config.toml
n_experts = 32
init_std_up = 0.0395
decay_fraction = 0.687
Below are experts of layer 2 (counted from 0) of a mixture-of-experts language model. Rows are named router (the router's row for the expert) and show model dimensions 0-127. Each number is 200 + 40 x the weight over its row's rms, rounded and kept within 0 to 999.
After each expert's rows: "gets" lists some tokens that make up at least twice as much of what it gets as of all text. This comes from a sample of Wikipedia text that the model never trained on. Tokens count by the router's weight.

# expert 9
router,52,207,214,285,175,181,189,134,176,196,257,171,230,210,197,212,210,199,196,250,156,184,224,195,211,221,134,228,155,181,163,212,201,296,216,258,202,134,192,242,173,210,169,200,238,221,256,222,266,149,163,182,255,193,130,163,177,172,157,133,243,162,165,211,210,282,207,216,173,211,280,234,243,207,169,243,194,199,195,176,212,197,246,199,259,213,183,166,106,184,136,213,179,216,208,173,164,168,170,150,194,181,197,164,207,228,212,161,241,268,257,261,236,186,103,219,209,187,185,153,203,217,182,245,133,160,198,258
gets: "ation ", "al ", "t ", "tion ", "ing ", "y "

# expert 31
router,134,320,214,264,191,148,257,176,204,187,242,181,223,160,161,264,213,201,149,183,167,167,208,229,152,256,170,165,199,163,225,213,224,297,174,132,179,209,215,228,156,201,141,164,190,184,276,209,231,185,198,213,249,182,234,220,182,232,213,123,290,151,199,180,233,225,271,166,221,159,232,234,200,201,209,240,200,211,196,212,211,157,232,217,199,193,191,241,232,240,30,203,199,178,195,234,176,159,168,208,194,190,229,115,192,251,165,219,255,195,186,199,224,199,174,212,202,260,135,235,197,259,194,197,186,148,116,209
gets: ".", "s", "t", "d", "st", ")"

# expert 22
router,165,260,193,306,206,183,198,214,206,237,224,217,199,182,151,173,174,274,156,218,177,222,157,236,216,213,199,218,165,190,247,216,220,267,154,182,242,154,186,247,125,213,129,188,232,181,231,271,231,167,217,218,219,199,160,213,234,179,186,186,174,185,237,180,216,225,181,217,150,150,212,215,200,213,193,263,211,244,192,165,228,173,223,214,197,182,258,178,198,232,29,199,194,195,190,207,137,206,155,186,138,158,182,83,193,223,245,157,218,211,272,161,224,148,124,219,177,179,298,119,183,226,211,207,149,195,188,269
gets: "in ", "o ", "i ", "a ", "of ", "an "

# expert 16
router,142,282,198,215,231,216,203,162,198,160,224,222,259,197,202,183,205,231,206,203,121,282,196,162,208,258,244,177,185,174,283,214,231,256,163,163,278,143,168,201,189,225,207,189,192,143,255,250,227,184,186,204,210,196,169,203,189,164,190,193,218,162,173,246,175,202,205,169,211,160,275,206,167,255,188,164,211,286,210,184,203,214,241,243,153,170,229,183,241,209,99,188,209,216,192,207,140,189,168,122,127,141,175,68,241,187,219,198,257,224,193,165,251,212,146,255,245,259,174,218,271,172,146,259,150,243,176,210
gets: "of ", "in ", ". ", "for ", "to ", "on "

# expert 28
router,145,233,165,270,125,238,188,193,208,211,250,137,214,202,194,131,210,222,238,276,168,176,250,216,132,283,153,231,154,174,251,202,210,272,225,213,216,155,93,225,212,238,175,131,215,152,228,206,237,170,209,127,222,186,185,210,202,159,156,184,269,108,230,218,180,211,197,229,185,227,284,218,204,227,168,197,153,254,192,200,155,171,203,246,189,202,202,191,146,198,140,215,179,146,229,192,225,212,150,234,169,147,173,152,190,188,249,209,216,236,202,187,276,206,105,284,229,226,124,229,242,223,177,204,165,206,202,254
gets: "was ", "is ", "ed ", "es ", "were ", "s "

# expert 1
router,147,236,210,306,174,194,184,148,211,164,188,202,214,176,132,194,203,181,149,231,182,189,293,265,167,225,140,155,145,149,227,228,222,265,248,242,164,130,214,249,231,236,181,187,202,173,198,202,226,194,188,180,243,199,214,180,225,182,223,145,255,103,236,157,190,285,180,181,234,233,262,171,176,204,224,136,131,194,246,167,201,147,236,270,183,209,201,213,163,211,126,233,173,232,208,192,155,200,185,200,137,164,204,72,192,234,246,183,238,199,213,199,250,227,127,245,253,197,186,169,241,205,205,274,183,220,221,246
gets: "of ", "in ", "to ", "for ", ", ", "and "

# expert 8
router,145,233,207,219,219,163,269,173,210,198,238,211,266,210,178,227,168,214,262,181,140,205,262,204,209,183,164,165,87,244,213,179,206,234,144,212,219,219,187,199,201,226,228,164,172,180,259,170,173,144,212,161,237,198,203,195,206,205,189,190,265,191,202,226,187,252,177,199,199,160,266,133,240,200,217,150,215,214,158,244,278,142,215,218,237,157,181,223,208,223,0,203,172,202,198,190,204,179,180,146,230,173,162,174,166,184,228,246,262,284,220,179,256,195,138,244,251,198,177,195,275,211,151,200,135,179,199,215
gets: "es", "en", "\n\n", "\n", "ch", "s"

# expert 30
router,94,276,201,232,168,197,206,148,202,191,309,273,248,206,208,120,251,206,158,215,184,241,190,226,244,240,152,181,89,162,179,168,229,264,187,223,223,165,218,274,188,194,150,177,163,195,236,198,232,303,179,217,274,187,153,184,131,164,193,186,245,180,196,187,216,246,215,197,183,222,214,166,181,219,134,240,172,208,219,247,225,208,236,221,178,214,146,149,146,191,113,201,144,242,240,223,193,199,181,199,203,164,139,135,152,209,217,193,248,251,252,188,226,203,95,214,226,211,220,243,194,197,210,216,158,214,207,240
gets: "The ", "the ", "a ", "\" ", "two ", "3 "

# expert 17
router,71,251,237,203,178,190,176,144,211,208,169,214,257,176,165,205,221,226,197,244,117,203,222,190,197,215,177,174,173,215,159,243,249,235,256,220,157,136,238,241,208,241,171,197,261,181,256,170,206,162,166,193,265,173,191,207,222,180,187,98,263,183,237,150,241,234,225,205,228,178,251,197,203,163,148,205,161,189,223,246,193,179,177,217,213,212,156,163,139,229,5,256,188,188,196,193,180,196,171,200,198,171,160,165,202,226,149,220,253,236,187,172,239,196,142,199,261,208,197,202,122,234,182,222,210,239,201,262
gets: "|", "5", "6", "on", "16", "al"

# expert 4
router,157,254,249,250,209,196,225,199,203,184,234,164,226,214,220,185,109,198,188,293,134,229,203,196,179,263,185,206,124,186,233,175,188,211,167,226,254,206,191,237,219,263,195,260,210,161,242,204,229,237,163,224,237,166,200,158,210,191,128,241,254,209,209,190,172,230,181,179,202,143,223,242,219,220,185,238,174,214,204,155,151,138,215,204,231,254,169,171,198,158,12,204,183,210,242,218,197,286,228,191,175,206,180,90,223,197,189,212,202,246,211,225,286,224,138,184,188,190,179,176,230,192,181,256,122,203,133,221
gets: "'", "o", "I", "O", "ar", "y"

# expert 29
router,97,281,239,287,173,227,272,146,175,147,222,190,156,182,206,169,144,240,188,232,208,195,208,173,222,285,154,176,98,131,206,207,185,224,279,118,229,129,202,196,219,201,170,191,223,156,256,166,149,198,190,177,275,175,153,161,230,156,169,125,167,162,245,171,190,244,192,198,233,233,259,172,207,175,233,183,179,248,137,205,220,138,223,199,167,247,167,255,173,190,82,176,165,189,229,193,187,148,205,177,175,166,213,137,176,169,232,238,207,227,191,214,214,166,171,245,160,223,188,228,210,183,221,231,163,175,182,231
gets: ", ", "and ", "; ", "P", "p", "), "

# expert 18
router,60,238,169,244,222,188,252,170,238,226,310,281,188,162,229,129,213,231,170,206,205,196,261,136,217,233,202,175,136,178,227,156,221,189,226,199,217,177,192,225,138,213,171,201,205,201,225,210,218,202,222,180,270,242,172,220,217,177,156,135,332,174,188,195,200,148,237,232,194,207,227,230,179,217,211,190,183,225,192,192,208,135,242,212,163,174,182,112,224,212,60,233,171,230,212,201,195,230,190,166,192,123,221,130,166,201,237,166,245,198,215,214,208,274,130,196,203,179,191,193,190,221,184,251,166,165,161,186
gets: "'", "b", "ag", "-", "s ", "his "

# expert 14
router,149,249,216,276,179,156,210,192,183,216,225,196,255,155,230,121,256,190,157,196,196,189,193,185,201,282,153,131,168,106,209,234,200,233,201,181,231,176,165,240,192,223,152,239,170,121,237,213,180,174,202,205,250,160,119,196,206,146,211,198,253,176,229,250,252,187,221,234,210,201,233,196,186,191,208,178,206,174,141,161,198,190,225,191,184,142,190,187,206,233,59,176,135,188,213,286,212,215,161,200,211,153,158,137,182,231,237,204,247,218,222,173,264,256,200,282,239,209,128,159,246,208,224,237,113,133,198,242
gets: "was ", "he ", "He ", "\n\n", "and ", "199"